{
  "n_layer": 14,
  "n_experts": 64,
  "d_expert": 32,
  "router_score": "softmax",
  "normalize_top_k": true,
  "routed_scale": 1.0,
  "balance_loss": 0.00218,
  "init_std_router": 0.0108,
  "vocab_size": 2048,
  "norm_eps": 1e-06,
  "beta1": 0.9,
  "beta2": 0.98,
  "batch_tokens": 32768
}
Below are experts of layer 6 (counted from 0) of a mixture-of-experts language model. Rows are named router (the router's row for the expert), gate (a neuron's input weights, with its number), up (a neuron's input weights, with its number), down (a neuron's output weights, with its number) and show model dimensions 0-255. Each number is 128 + 24 x the weight over its row's rms, rounded and kept within 0 to 255. Numbers have three digits each.
Before each expert's rows: a language model's description of what the expert responds to. This comes from a sample of Wikipedia text that the model never trained on.

# expert 19
Bare space tokens and function or focus words like only, even, both, such, plus verb endings as in suggest(s), suggest(ing).
router:128128144164157116144121074132122124127138104129133192140113132153118147163171145130183102166117137116121132124124128125084120120125079088109134052137156135106167044104104131130142121147151220114139146149122131118125141133145130132109094112098150130134136127119147099121127131144155129136146130134109151141122106131093099104114122124126156126155129129102085125137169108121128119118135118132171130155085137131135134104121150134131141120101137028124131083158118124171113138117150140130102115128132126128130123120131131148194141122142170094121097093122103125154139134108113132149188126134090099127130111126116122138135132154134126147152170121100125140089151225093137146139165112113144150116127131153100205109129114137134126128091117103148122130132114130120124123133129120
gate0:100127141116152163123096137131145126135182109104118096081125108189115150170165094128096105108133120151139120151148131160127106106100085129135135185103123140125131107148123068142079099162078151142163131129147110127134118125168123105157093125123135079178145124093094125186147131176140122132158121112125143139132122109088111102131123154153147129137119113109142114125129117107140140113135099130154132194131112138142142146129169099132106154138095148116119091134164110166162117106156145114125099112147164125153150118178119105103123117110158160086118110173133136139141140099109171140123140127146134145159170180103146153085144165164148132150095169149123103136100147143119109147153142127112101133134155148144139112125110155150168164085131127131161136137121138111118115087168106
up0:090109145103189106124114145094170075126156103129129129090077134178136141133167115123081098123123149149110136144136155146137117088119103092159125158104128177089119126118119072172092123156111120143157116135143123111175155124169130117160130134137157076165154139125107115169135130114131108154157127111148127118118152104096104118133144171111198125131154070105122128155136096117143128080144093093144118179102116129142100147100171121151111159126114147132110088169140117112160129121168143122106076084137130118079145117138115116133095118121137117132156117155107151140151165087099143130127124108147123116123152149107119144112138166163123140104100162147133137122140144081099109153143153123127127131108150163132138128142135110090137155120113109149151149138136112131089112101152105
down0:097172146133121174159138156157107118160116122125099126121102123122114102157149137140161144130132142126100127157161127187136124092123146145091091102126157155152127094070175158133132137144155126111168079122166128117121142136153096129141115171131130164123119094090116119095167162113116104124139169135074107093148086147154157222134129093144126147135118135152114129176115134138119098126082123147138129149145148128094108120101122123138126142150135143142152126113148165153156138099134155158108174155164094133126101134135160168129121109165126142095126136130131150091141086120144160116097146101164151131181123196110164105181118101140116119104102155116125142149119139084145107139139126155141120132134144141158144132150123121126138133114134103099130114117128090122122117117136078

# expert 0
Closing pieces of words, especially plural s and suffixes such as -ology, -ations, plus capital initials starting names, e.g. statistic-s, Celebr-ation.
router:036135125115127128150144095116110146133129156132154057130124119148116124138168120158128131064109131128133163099099156122149114145184197101149144156116122106140120177146097142129153110162147107115126128137153145161128127150092120122113113126061116124152146118129151160130119141127083127114151123141123182150117075125131131110110131106125136140151105128124138141090105148136112096107112076072121130171125128137142153155158119126114103118108131126122111131147129146100117132162096140119130127155122110093136157122120103113097135147133150150125120113108114105119122091083123173112147119151146105152140118156137108126124116127142150115140068122134163119134131246126117144119193071136122147144122156141116114137120135105146122098096124158109146136109149137139129105102141129
gate1:112154142081134150168121149116141138152115126098132137108121083141145096101153142173125109132121105099141148134172117119119097114130137164130146110154153145141154077083125101159148141113150128109112137115133121129097125148143124109124099130095160119159165137129146150139144111102083096124105084135148047140105124118147113129084133137181164126170140114158135131107126121105141138108123130149111104082112133124142135157103112125077101108080116098115132107124130145114141101158134123176122099135098144130119120127123090118112108129132170156121115064121058125147187141100119109154105139149122118120130099135141123116121113114166152130153135122134174129154093088058147160105151161136093136112132078137132126113086116112122082125143114157188160124127160138112104096151143122
up1:171128110177117102083136102140101132091156123154143139133126164104108147133092099112131152088139143148120110111106119148139158133116129096111108116090119126120106195149123140107135096134074148137115116137116126142155131081097156130135158125173115134123090128117118106105100132139165140110173147107087201130144130124106151123155133127074083140097085141131115115150136131143105115155130143099136144149163116109121118107146144106147137139166156157147120141150130099132124145094135128090133160121164114117139151145142157139126149120109090076124140180109189136114082124163123122087168093118138149120157164144116134123137142169092098151111149144139087161097145158196116104134121104117157113159120175117098148137164136164135153106121126097077108129123122110136148137132114123
down1:169111157107140113145101110126122141095166117137131116151182109120101157082111155138126149131097105144133135159106118068102115157121142138119145167164124122120127127115108066143116114140143138188068168175101132150137141118120142160136141096096143098098170154183139126146091086137130116145120119114154110142110152153115075130119114124114112121125100114111156110089093103108138119127156138096099119122121105122175164117116122129115124122078106105130155105159140153111102107153118095150146123164136139081150138123140137091112114127091095105176126137163125114137131152108097138146166078142113147114147146056146154140079130152143118160157106088137139149126149141139103140141134112081137120102122117138112138124124130095128120118173162157144153168099095099127128141139127170

# expert 48
Line breaks after list entries in bulleted lists, plus capitalized name-opening pieces like Gra, Ex, Lu, De, Her.
router:056146133122121122120114102150123101145144094120138144151118129129118098129118107126139134113122132192140124107135130141143128115151155112130135124107154143135146157139132113124132100157143071116127121122117103108114126143119131135144128119150105117141127148135154144118128131138127142117158117144119132134110136109070117127135149154141118121131136105141127126112159119119090110116111167168112126121181140139137130187128137115143130134129184089134097158134142113192112139089136112154139124129104117124117142132123117133011140122134130151126114118117093112142140100127140154158141146120204112142113130083139153087119127121137147117127060121123139118172146255108132113112204162124132147130117119126134132103100126149127141127105140111137138105134123105101134117117154100
gate0:188107116087102151113138139128158145120108128138125173145118136071155142089113142102140157151158094116120142138139110090177112155119084120166141113088102125104113102121146136113145102132106106115101153114152121156177095157107126150138159100082099118118121141133127160142117124134142121122092121147124090150112133087154151155118166105110139123156135127121173130112142111144143131114137115111169120124147141125134122183134135185148149126109101112077165157142191085130120129129139116124134106154158114152096117130114143133064152115162096141123129120048109130124110134128142131068155156133164153117115156128131140154147174126108141156131134114130149145124121160142120191127155179170132116161138086109132073100108135134118130122171128138146099138113113141137149155135133102
up0:067173138157156091121131116127105110126125109111128091114125121175094119162129112158121110120102181163131110124122143161078153095124182155081114146153159137152141146131115128137108149108132148135160107132116129123077148102167130110127098168157163137146153113117124080112137141118119148142158119125146178100150118161099107098138104133138133127111120129144095129134119138101096118166112135130087136139113133129130124077123113067108094120143156127182092089099089170104141131111123153124132125096110149118156127138170118126179105133096143113128118136200128125126135142107101108185092100123094106135135108119139130113107102143135116090123123141114110096124136098109130077126098073076133137098119172145118178137141123118122138121095132124126142113166138124138089109120135167
down0:174114161125119124118158095128120108109144156128132118144149146136141152079122119123108147149108116132117147117140126092166130161137122118144142149129094125120127144165133109160123092137115112174093188109079123134135152122137124144135121147135145128117118147177128124120110094117119115153103113125149145133101162101143108046112112142138130114130135120137171140074109133133111124126165124126122130154132096126175125109108118134126112118080140123122145119134118134146086129146136077124152074120122115147103137127136147116123151155080107109133157121147150139131137190136110099132162055132130093103127140028148061139065161109118133123138134054119133100120118139147099141123122130075134122130127118143120089135115091128118137134158122190170130149107140163153155131147138151

# expert 32
Bare spaces and first pieces of words, often capitals or prefixes after pipes or "the", e.g. Ni, S(pecial), at(tempt), con(struction).
router:148116146069132110101125146125107134151147136119122201113124150129152143159115102127136099026104109151141114139130112110132140112122140123129133075116146138107150135110133114148141119133137137124142110116130128127135132128109120114148134122160133118110133125126122104139089121143080116146124115154153149133109125136131112116112146144105156125126109133102118121108102107108128151097115052076101147123094126137144160135131142128118129125143153058136154195154124128255121138133139138149134114137117169114126135132146122124024157130115051115130154117112127124142132152132120143133129136154100133126140110109152138110132124148126110115118095143146119115215145138138112120155130112135102130140117097136134124134135126113119131144123109138142154088124121093134131119125166131
gate1:092143151080155099156083112117104143117186105101140124099122138156133119101115106157144104091077116110155143154116121154140121107155147121104131100110154171138141132093135131126121099179132119109129174148144142174134141126091130107104113145134165097174156122159132145174109137106090126107127123160138155163085074153106092091113143094171179136147137130138125100119110145114122076087133099094141114128120138109145110118092108135144134122128124143178105094154141126136094111101138159126112092126087167105123162166159101156112133150134160122107083121137097113104160124129094162135125133165107140162176087155109138099090148136146119152159149178142133120109120164123138114157117136116124120098158137151146114119136135136157141139126158097122139143162100110098094136148116120
up1:109157120106143105166132093144152143163162119118141136120130096151130126132098102094130157145113099133146138105140106148173117111143150116150150117102115156134112135155104094119161118153136088086108174158113168169142144168114172103108154088122089121137114095128098150171116153132114097140160122104144160155145089139138150075112141144138140156146085119121105081154102165145135161117105115152117140147072160168181108166104144104121107156090120130180094079120127092102139155128142099129110096107112147141136142127153089109108095148131114123126075143116135109104102136170151103098128081175149146117120130126141165139122129114110111163116142103113154137098111167166109109137121133159134115091103112168132149142117129165154145163119148114124140109157118125105130127129169147
down1:138068152092130079147168137156156117086095140096153146146088128150096114144089138159136137132096148088148133140134124111161159122102131148085145167145121154177123128125156138150157094119177118114155128157106142091164121161106126142117088175161145123146140124135138108145155088135140132122109145134109072113150127127124113174153109152134132140132141114145144116165157144137119125117145109151157069110095126155138144088112104123089136117107160089140121082103074127111117106107137102097152178154161100137120097134109149134143124149156144117157172151117136164109131102175141144118135116158144143099143138135100099127110148123112142107143135085132153154132116064123123124131110102172130135128145149128096153101092169129106147138137159110111118123127158143160168080164120137

# expert 54
Syllables starting personal and place names, especially Al, Sa, Re, Ma, plus s after Ma, e.g. Al-exius, Ma-s-sachusetts, con-solidated.
router:085120142140136150155103078163255101116123132142128122118134110106139129112122114141122117111128114132128130147145129155119129129133103165139118119158115135141159077150147111168097093119151146159160140140118094169163136107128142136121125127078133139157104103109148108172077136134057122131136111135155133126123158106139139123144122125146180137142142119048151107134164083117122118132100143111125130133164147145156132140137107152163119134112114146106126147110114149127135123076099158123121133129117115144147146166117128149121064126119127113107122119154110086176169127108110163126113126133124101124127130096111135181114129141138158117114084126115115125171117137147125075101137144132112122125126124157152119142137141113130124159148141140157151135120105127120126125197146124
gate0:141103158151124131147140140163149110150153109123122115177145102181139124130065101145106095116153181122118108088144103113144154136144163103112160111116148144119106142148125120169106076143157158105121168108100120134119133115085163150135124097171155131149152147153119092104141124139178117094171088145089154115153113104113138140103134139108132111150140117119145104128129154116083121152131134130132150119167077129177102124140168102085110140129111152118145117122126156152081088090153151126133152105112136094150160117136143123124138136100119123123106104103107148143116135138156161144100085111159083139170092162168106126110138165122089136139140150130113105149120140100173121155131131099095135129146134156080158142123136136165136153084144115148153120132151124105137091168186147
up0:141154151126127132106149159151140136135130174137132164140160170151101157145082090138167129100119154121122167136082131143144097119151139131110139161080110107146111148144118151106130101145113097143166133100147147103144120151143093110118118103102084115087088156116127098157155169096162158116115131109164129142165146153138128167124155141086093107128167139124084097164113146119089125100114156136146154154115157098116141138156092128114123158128137131095159148146126135165134113129161169132135138130165117110113148090072149161156129138159116141109146152107107164137123146110171147120132108115151131085143150143119097151163151087141138124144172085135144133178094153092118128154112174108151100113150160130107134151163123090147101139138155141133070149128152121140154130140159099
down0:122106103134123150132142136129074132114150170133152120122106182122154114121132161121156127108167105118129075157115155110086107103138138121163125087126119136173129140142124138072088139131142102139168090105110145105111133152180116146159090142156122118134054152119077119138162145101093133141112111141078125102124155137096129144115126151150133179145116151165120118114161159152158109113107135168140164161124141109084103130113121111172139142111184122160118118124115112093182194108133152141112142114125101122130141118149139114136110142112170132143153079131088099124151127132156093134108123088162099153112142121110152122152132136132103118091077131126155163152137123112140125122162120158140135125123094089136132151177130135156121133131106110109150131132140189103112143100151141

# expert 36
Articles the, a and an after with, for, to, plus prefixes ex, dis, gr and paragraph line breaks, e.g. with a boost.
router:134149134057161133147131142147127196148120118135126090135101096148096119134184118125118128213121129077120107107135113150107116125118141153113127104093135139125129123119134142156139123150123162133109142116127101140128127123168116110151123117182133102131160147122109117139089103122207126150115099141070115112139137107180147125134113147113146110132133135215112107113126057142103148137128195130200157123078104143149139137113166114126136124132131075128112170134144138146150146069067135139148134111127130146151132131124138124103106121112084128131106153137124128118158135155137144145143125122095117129139142094102113128123139129162144136127099153112118146155155084125138164136158074138126151093129125115106141123109141135130119122117135133155146106122135125117086162104133116
gate1:106128151122147145145118118181118133110144116138141125158093109128101114136160125136083131093142130156156099117108137152121117126101130088111130103122104152103139173107115080154144103091156157125112123141108102137163127138063173114121076132161126099134102144161170116131110089151129115127113133183145158108109114120133085130097125114152152120111107135149126091108094114116091145126155127101157153132149133148127149141146122137090085109122184133135122153164146165114138142101107147146092132115147115111151153138156099078169155131128101142183140125141113093123134101133143110157135078126110121142174115134104107137135172139152093134118107148124160149134152146092176149134114114116121160091153117157133148127132142169133120111134122131187118100138095159063128117168162067
up1:127141115148125154127177119103179132178092178108157127078133152101113104119100140141138146143105109125139140126123079156158105165153131134145128131144154109131098087131160171154130149121099123171118100107133132173114151150193134142131153126113127152163158124110132159112138147124108135117154116088160137103141132087111127137150133105099111139120123128076120096161131116129104111106093153106070112144158130142148165109099105168157151112138110097123121136125090143116135094143135165161123118113099135148148162153126085122084114146144177136110103124146142142173160111140107114136143133094134087125071151112105162142090111131095132086145128115172113163129124134154110104144098166105119123133095116109109132157161131094087134099158137141124115132163110124159113091079148164
down1:079135105140146151132096161158171100122168122141106132111111147131096136149096157123091134119137161102155124140124112119119099126120149140125138127168169118152162111088140145081162162128154103136161118116154120118087126068166158158106099096112140133119123148103118122109118139151098068134088134133155138126137094170129094111147108118127139102110120109081161098108126165113129158165197143119118137144128155091175149145106109134106108112131150131130102128104121127116160158155117125136064142129137153149077127159126158125153156095133160155171134100120144079106126133110129131136139149148134112150131157123141152123177114160132135121123127183103107121120083124133088129108132161137099097080134122092094147159141130146132143096105150085117095161098148136097169114120129129

# expert 13
Month names inside full dates, such as 28 July 1936 and in April 1918, plus French en and some mid-word pieces like pro(te)in.
router:150122146148127189147115141127135125140133113107152073147103112130148139142103139134137132140109131120155118115116125114131107127134255071109127116150182140121160113111064134146128123119136063142130148125116115133161143111148125114114097118094137118146117123124123141158196117132083088127136129128106111153130133107133113124122127142144109124133139142026127129117075083132109101148127170138168114128157141145111133176102154109126129118101112197141097153142134143160102123145117145132127131122140198128124130146143136136087112107112192119130120129144121145121126073130136160150121121148142133143120126162124126109125134124127118140112062130127138116142135104118147123144170163128131131143127117132131112139137108136134129117088111106119125144132107129128089136101149113
gate1:102156158106125139135086091150136141139165117097159135146135146128103108094157128114119080151169143121154105099125113126108099108171159162107155080154115158113122144143116079147160135123128136113098135165130122153127144141150107143112102160096179122146147112135170097145117100138146111115140108190136197144098115103139104100129116128167152161119103094139120123110122141121152146130116130159140152133158089136143122126138137106101139100124148132163092109140109143122146148120181103154136068093082122137149129173156092103114108121132097110114092145182080100124131115122095119140156109131135095136118105134134119117093158156151135121142163156076169182117174111123146107162120097090121175086149127143143131097118135147120142122131114110146161119131135151137105149157141103
up1:127117119142145115115154149096102109100145106147141144142128134107106106176087116156165127114129128151111159110117151119137132122131106093125116149138155100107091141065163104143116129106109159151096130139156112156133124107099110094135113116108127115147159148114132171134121171125162092146117090148130139112145133118137178172101119124134174104099094152113141129125120126129131111150133154130082161145120124102094099158128122136156092114157138155153129149201184118129113138153073105125119118100169131093157105115108155106125133099158127185136123132096130159117170163142108115163156107161127099112147104163123114112120106115097157123134124090164129104100084121148128140149107132189117103167096102090108157107160130103146091113109151098106168115114118087122096111125146083
down1:090147133152142125100135188129174074101128155138116115103149152136138166040124154151118125159114104119192125159102127126150136156132095142136111160109149072130141122149122138139111141111152147125120145139141112144145105129134147122126140098154138139151137113128133155135133094101088099164143128108128143138158117165157132103144128085161118118126106105099155128137115076168101123148156120117110134157159123112127154097092090114112083164081071172139162152103096118100126108147138123103133152084122146117133117105103110127120127117127126123182128149144121165121122136112064094120107095091107149097107106094138070155089128120116081091123149144139122124141150094117130134113139127108130110107107111152151119117164095075129123120145098131107113122140103138080110109134108119

# expert 51
Table cell separators, dates like "on 20 November", and words such as Best, own, remain, help in tables and lists.
router:074115107154142124145144100124129071099149137120106108136119084136110132166185126142135127034136151089140134124137120172141107133108081161137115025148133132130161062109146111113140109154147105101119113119132108123098118155105140109124140129185105109143133136136122117145117118131153131117127113147142110123109125145130130118131132163119158129145127144107111120119131198113136107123145111177074125133064124114129140118110146131129127107153108089134123051124160150102128099100149152109120131094134141120145126132106132143135110101128149204114117129128150106125116141156140110129115118173139109130093134190162140148132122123130063124149168130131137109111140125110139105138196105154119122098144144122108161128152130135119122124116149169125133130118108110115143129133144114
gate0:136154162126145127151112103112142106167103091150153081110110155139124133124158106149118080118097129130143114095103130134100100104144126174084109094160105131112083165114117108157158089139167113096143141137077126154151173108097162112115122134154182114183134105179162107144108129157116094152123130115140139139103120126109094092132152120151130147147114094109099104119080099135142178121108132128167129146149082123116112135086116109119078094128136107151117113126159159137099127143107133163072083121118156112129115141144109115126105143130128103131129127104099159129147154170104141163123072142141099158152117150148134168117152096107109174160140136106148163127140127135156128140129119107114180118119142156100116151086122131132110147156113102142139117184111107111159147144140133
up0:108130158137119126116155119139127125130098146149183109118146129126102141094152129153114111132137108111155144137093168116128149140180140080126118140115069151124127151123137138138073113076125125116128140078132105102120109115095120132126118124163161151155109109104160124148193094141116153058132107123133177132170139150110132131140101083119161117134114139150136151098137119091136144111106142181114111138175110155099133110127122137152109165125120117132150145127117157119140127074108111115112110102151095142129128121129107073148086111156133108126110147138130125103104192095120111156160151118121163129115165108167142168120126134103113079114173078120141143144128127132078143138108155086103116098114164132146135179136078130151105166132135116108143115075102142115113123133113090
down0:104107187084092132123108135147152111141087123160082134118098116132097086168164152178147101104115118118151124069090135143157133136123083135129113109118144127124165137154103117147119095101078102155131099180166113123132109121124120104102148141186127108176116123134120150148108075140131128113120148138150125104134116138132092144137110095130110163110146161077152078158139112146136154158095174135146089104147140112111143116142080139160163114152104131158115141097140116165133097156122138104146134138147133141137142113133104142115107130149137132122108166124127138141098142107122160126117108104175125097115122131102126169121133145079151155147123135183149108137096116102092072126127102168128134108127136152116126150092105130114152161109121125112107119070138146130135180120100158

# expert 46
Commas and colons introducing critics' quotations or release dates in music and film articles, e.g. wrote, "; Released:.
router:084145127091152144143115074132127130127150119134156154143134123125141088139156147135173107109128135136152128117143110120098098143120124088120122000107094155132158108138101136132143116171139108103147140141111117168160133103176114134094098129114133118127143140126139114129044135139074133106129120157140136156106124132052138105142141121122132105136113144123111135126198135128120115137103127180118129150150109134140122092124130135135132113115141172142123146176121145128141131083123137137104120140104136135139122117141128114122120133139132150149114109129130067125147094138125137158125123151145116116134115088145124054133141137135205138131157142131110136075143159135123158121123127104139132077117126137130110086130127160118113033143147133137146134149116128135111114114137122
gate1:143104177166125151179124085120143089153128084106120132146089091100110090138087105126083139128124140167135100085147103098144132135151111087121155097164166170093113162121133155132100101152162172140082129138140115147103118118076117136079089135126144135144112143173139127119148144120087119091167122132124129152093138096126124135127136129139161127143123130118092117119134108099113090124097149124147150135129071114146153127146095103112098117096135138107126156175163103138111120139166136179115165139094113075129132145157095133125118149121106088144137117155139108125118103140096095152143096146135104125142119129159138163129116122134121149145156167144134165095104137143140157102103125095129157149103172131126139127094115141079126144153144145143157090108096094112100133110157088
up1:134126101156106135125084097163111110103102113136118101150115118158162117102143118130153117098121119165096099127125117096162087159092117092087126140129093088124167124156118137098111105156127107107130105136090096096131088121092159117159168149106138153132091115104094133111158119111159165143162089139148159149091106134131104103132097163152143141163097153165134099128145098138116154114150105137154149110092125164091118102160164092093106126103105153160088114161109099141125143126162109140163126163162160147091141103140160092095129150117164111122148159098097104091106130153110113090153169130134141166127117154097153164132162109106117131163131154114146153111125093125156141108162124156115121125115116136109116144144154146119168162133110102116093099127130161102124146121124089
down1:162162144065106132085090134101140138122134173150136092128125106132149094101158121155163184127115183090095114099112106141138096129074124120147139169154108124121185124076111122150140134114168128096133156118172134139063132161115126124105146108139069140090154144115149114097141128107133146121157135122192105106142134123155125159112116153124113140117144155175093148134137093154112104123102081110109125146179154123178156092126109155121119145112111119107137108117116109122103123145141125145136118103116151129103138175137147132102154100141141074109129126137150155109132125135158108130152103138167150119082138147189106092137179115143126166124133150106144140109156148137128148117155147141107138102159142097114145143115134087116157148123138127104125112126104115130120144102165117

# expert 41
Opening pieces of words after the, a or headings (O-versea, O-pen, Har-ned, mo-, sub-), plus century numerals like 18, 19.
router:116126134110130113124132114132146140137123137147147236160119144129148110132162122134136092162120147167137116146103129150134126117115120094145128152131171113126115204135126108149105130131134048130149131131113101110121134069121124136121154140105118143116148120153136119140165109139120095129140119126186148113114140135143132144106121096108189132161137111145082125143168111146112108108144161181108141128031114143144139101120125077130131109118126047103103115121122158133127113120127126121104112128127117141123155159147113093126130129112106182150117153124125117115116148137112101149167151109045133152147139128118119206109141129135152140143161131146122138115122151100118122147083090131100113126122130137117160134142122130119139105166122135153130114150129111095116169118160131
gate1:106127116136164143143118135121126161160152109121129140121154115112115097159104103133071170164144166153145112173096115172125136120169149104134104160161150138131102132123154160115130106089102119134121149140130084082187141129165149109082112108135161114156118126135132116100167143139116127118148127132130103116100126122123158097133141153147123102136141102164087135136169132107108121132106091119116166142096105152115152173098158077162138120129104159120110146165145072110136094131106129141076122119137159123118120119140105118061087119111099116154091155138059123124075156128123094111148140114114155153105116151183136120174127137121135095146143156112097145119139160122160168172101149124122162089162128152131117121108127135114119131133125137136125113172153105137109098139087134
up1:138142097129145150131142094116126131133144106111119101090159113130115129136113147162094118151139175120109094147077103138119112134165155102126127169146154145141112132128158126129127149078128092114139125177116136126122162149175120122105132125085133133118127165155141074081177148167139192145133157156131095134105119131137142100128121133134134115106128110158090139121163148115118158118112122127155140165075118149108130182114168069140141126184083159134121127090133080141133110116161137149078168137146156135146150119160122102086102104159086123143105134121057125136101152127135139115132123107147141109112118121155145150128131120138153131151129124102119116176168171081155129139123144164130106132144130147124094106119125143110159117141135180155106178148125113129093102146118166
down1:107092085111130115081157154122090136149154110104123118114154139141149140135118128089139153098115152071127102153102136153109134139131117111138118156070131162120132150131148167082145116097132128124124101101153149099126144130129181085075154099158152151113091112128123126117160122108150103114198105137100125140120137138103151143131154101159144143130116139113094150168171120144131152135086139151140086095163135111112136119109139108114095128164118121141156136102156121151172112107086162141104175131144138136130134158117164132102155110130136110099119173134144109120079139159126098166146160157117144126152126144120173078147091132110098136113152113108155133148114126085128069121137155160118116125115145103092113112086100106107131162114121105102154157075114103144087131134150114

# expert 24
Capitalized consonant-plus-a syllables opening foreign names in lists and tables, e.g. Sa-skatchewan, Ta-o Gan, Na-dia, Pa-nama.
router:037133165155126143123126132111116194115101160135160153129110138116113100130131106123121140062129099149113147129137100125149130124126139132152122091120172122115165107118155122131136142134125104089150123119102119103142121129124149106135128132073142122129119141133115134132165133113107118145133122151099114133124145130182139092112127130119144106136135151129118130137087105144105182146133048142082156145035098128138140115115105123146130143123081057107125090150125117147142136126147125126072124125123155105112125135131142159093147119122224148122120116125147139117100135133132125143140108131162135161127107112178123054099145156129127115127117128132129129085121150142134164181167063119086135125116104128141139141139107130110130098121121130156132117123106106141144145115144122
gate3:103145146111157156130119132162173127163164085097181155146079133143125141142176130151096107135098151167141137066133120163090134121136153114133151106140098168136145114143110109131109120107130169149124177132115085140108119125133114099126137112106162124155164164139134113171087107112138104116122110107122122132108148107142103117102104140158185108141127113105115096120142133130122135124115127112121133129107071156132176132126152112121078083120120083133109098186146118148089114140108178155131135111087105120133120123138094122088138093097151144156097144134137142180152095133090136137107132168132129122135117135112146160086118154142106164171143133145152147110179113087128133144097063109135154076140116122154099098122142122119112138132160104123132106136129111111086118125143141
up3:166080123163061093142119113123133097100131147138122076095145082152157133133122112096123146156146122105151116160141142122149128136137110116115121106144151096168157137129117109130193150138165110082130125138130097118120151128118157123089127095094138120106080122151165118143142138135096136132083164161159096107103115152150129137183183127087102122135091117118126123126164107116090098156125138127122138149106197090098149123129079150111153126109130146133141119141153138155131151114116146155110099101120125113145121107083120142121098135092106123124124130126105111062077126170144136101127101100119111132131098124157133106166169131145138126114111148144131140110090149169123146119162113100134124122151148110096156117180126122091092159108089127146148109108122118148093130094149156
down3:123112134101116170159087151135152120156098088129157129114100133128168128124137124121132150160153181158130084149128139130138117136106129126125131049123112104079136097122161100136173129123094104096143126129154147133159179117138117135094102131107162110113094128117122132104147131159084126113135101192124143149110106138156151110112140124116104098108133096098109137098130103126134121165108089141154148162159132145136099070098113118106105152131132133139151121156140113101123122081091125126110132121154117150121144146122158116107145130100184102155093052156174136133161101118092107144117158124115116150117134129112146147136127086131102120135139145135090109111155105071127147144081142117067143073157128127124152156122139147088166130109128121124144143139147147109117128076142102

# expert 58
Line breaks ending list items, headings and infobox fields, plus capital initials W, F, M, Al starting names.
router:079136120159138136105141151169138128178126104126140133122143139141119128143108128155120124081122128200126101123135116153111104101123137143149124070108173155129136104099096100135120128147108090122126129143116128139119129130138145144113130124062123110131149123122130148139133135168105103144130140128134147129113133109131129134114134113132160136119137138207135115138155110136140086113126189108120140120047130129126120156148127128129137106113100140156128128128145134239153131106039112118128137120111150149144142144170123090176102151133146196113102131144120125127144098111132144159142127142107123134152099132131171169114124161117071144133115128098115133132127187141131071131099134129133160104134131129110118129117158135131105135103177087179122114143132123106100101129155123
gate0:155137120167091108135110144134131096137131095166112100098131134124139091163085141154133128134134097168144114109164109127113105102110149140120138128088105159147104100080151127142154131176134154115123173125121098172130142122170132160122138144107144126142151130128174129112125119156133119129169139125147132086086146119092143109105169117095101104140121122115106138121182157104134098107128133126167149120088128128151095160151142144122153116130129132145111135132133129172121122145140076146148145125120142127165156112132113117163075126119136160105127074151132087148106105166115136154138105141088163137124089144076144161150101127135145152142148145155117173135095097125126198171148146134096139111122136143174144130107163123126119128104161083178170113157150129091091169094155125
up0:118139130118161138109138116147129153122144132100152152135133137138111175113158129089140129129125151090114168155087151107125144181131100118136123149170119076120169144198117151115106134111143092139119079116129168083088136159107115109137109114165131113101135116149100134145137120107093152100113143109120141174156090137175112141145093140167179142110123113126157134133092106143131137131131103132124113124140133121145166094125109106121103148105176149137155105122141133090126118136120173131111150129116099120123108157138118161092163111135118098124122173125122167130137159104133129110132157111148086120160156096207124108109132126117134125142104103135148061117152157126134085078134118121143135136153096123093100104139089152136145124154093140077101150079111110152166105164104121
down0:182123125109123099119139072142116118096147154087141139118128112140132130101081122161126138140147133140129131074157134086113153187121156113127118136103114128120142150143136075157134080151138152125087152167091147157151170138107163100109105118114124127128161091194135177096134117118104131133119108122118124131113174121132097090108127130112111095136150124146128144086108122104105121143147105109128129157148079131139146089098100145116102145072110107111129148159132112088097115159141090116119085121108132141141127117109139120114125118093119131129091123123145115149137145136121132111146081157131124159137105057155081154084125119077128134156129091124126110115121124148085140126118128102150104095137117153102115134121131173114148143164164200162126139125138167114123129149110177

# expert 49
Line breaks ending paragraphs and word-initial pieces like we(bsite), Ba-, dis-, play, help, along with connectives like and, as.
router:128100139079152103144124162133155177124145130145145130157138107143104168124126137114147119130122127171146123137150155161150124136127152180112103124133173146113175162137113113118147123142135163093122144142139137130143127116163139121129132127126151109143113124133128120111178116143184138128136126122113128132114147141115135118127109140120116127147142110003131129118121116132135088137124144105147125118132135111140138121152110137098129121131175000145106103127159123148142109116142135126103152128109069120113134139127129149090132129112165139130142154125110113129151144132127134136129128148168129139139139126130121101124151154143139126137147123125141140185135047120129108173072064121113152101140161144137178125147132148108138148078149119114128117106129112136143065115127134
gate3:088114126115135150140107172109122158152132099142111099102130086157102158142110120150121132124088158123148119077109164129117085130131124125108144116157127093106123129135107117173131097144134102150106132127136103149117163148124155082116091146161190115163124113142126119126141074165174115153133102182146118134100127113147082110129152122122094090141074151136118128109129164119136100100098100156158152136132150156148131126157114132101118101143132132144142116134146145154123080135115142164155129130079145141142118181131084120146077105102113180144087128151113147160151096172132140166096118158163099135131125126094150109089163163150135141155141153098153159154141084096120131161095116132097143138135107100125148124103083158129127122147166135124142096147101123142100097151112148
up3:160088104115123121141150106156087157099122097171091132116133112108104132146123121143142110133143137124118193173137118134079103156144145119151140112160079125138119173157109114083073128145163127109146108161115131117146146136150156155129111161147069155079089143159126155152134156128144125074158160133131134107125138162158118150117105096096144106163163140133112131096133144108128147159103164101148099143125105145149151189138142108166150102091170126131103140130079115123126151090137131106090165131155139113102135106116115159141153111126175156093157149126125125149133135081175157130106135113121122119134111132125107127106077130161148147134093154138089155145169174159156111128139100140162134142134127143096123100129143156113123140130146100117150162136139154128122160164130129
down3:119136159134113143094093096120092211085141117133113138114118128102086113157145097106155113106150127129109119136087128100158114143113135116139159146181133075159088112126105171109129135129157170106159104109150095152098095142098122157097170109107160108109115130131100097126143152137125143118103136094101153134104125154124160133103077135159096107159165107175087142124093138134148089138125133149133114118149144166148153142098162111117116106106134142140111142127140133151143094083145129142116160132122177133129151108156155098109194148131147126147102123167156131092110167142138101118159092145125137117083130124138080149138112160144123125107101153119123123127105150125106181153122115085132101148128107135150116139130112175147154152134104128120167095132123114100143156174151124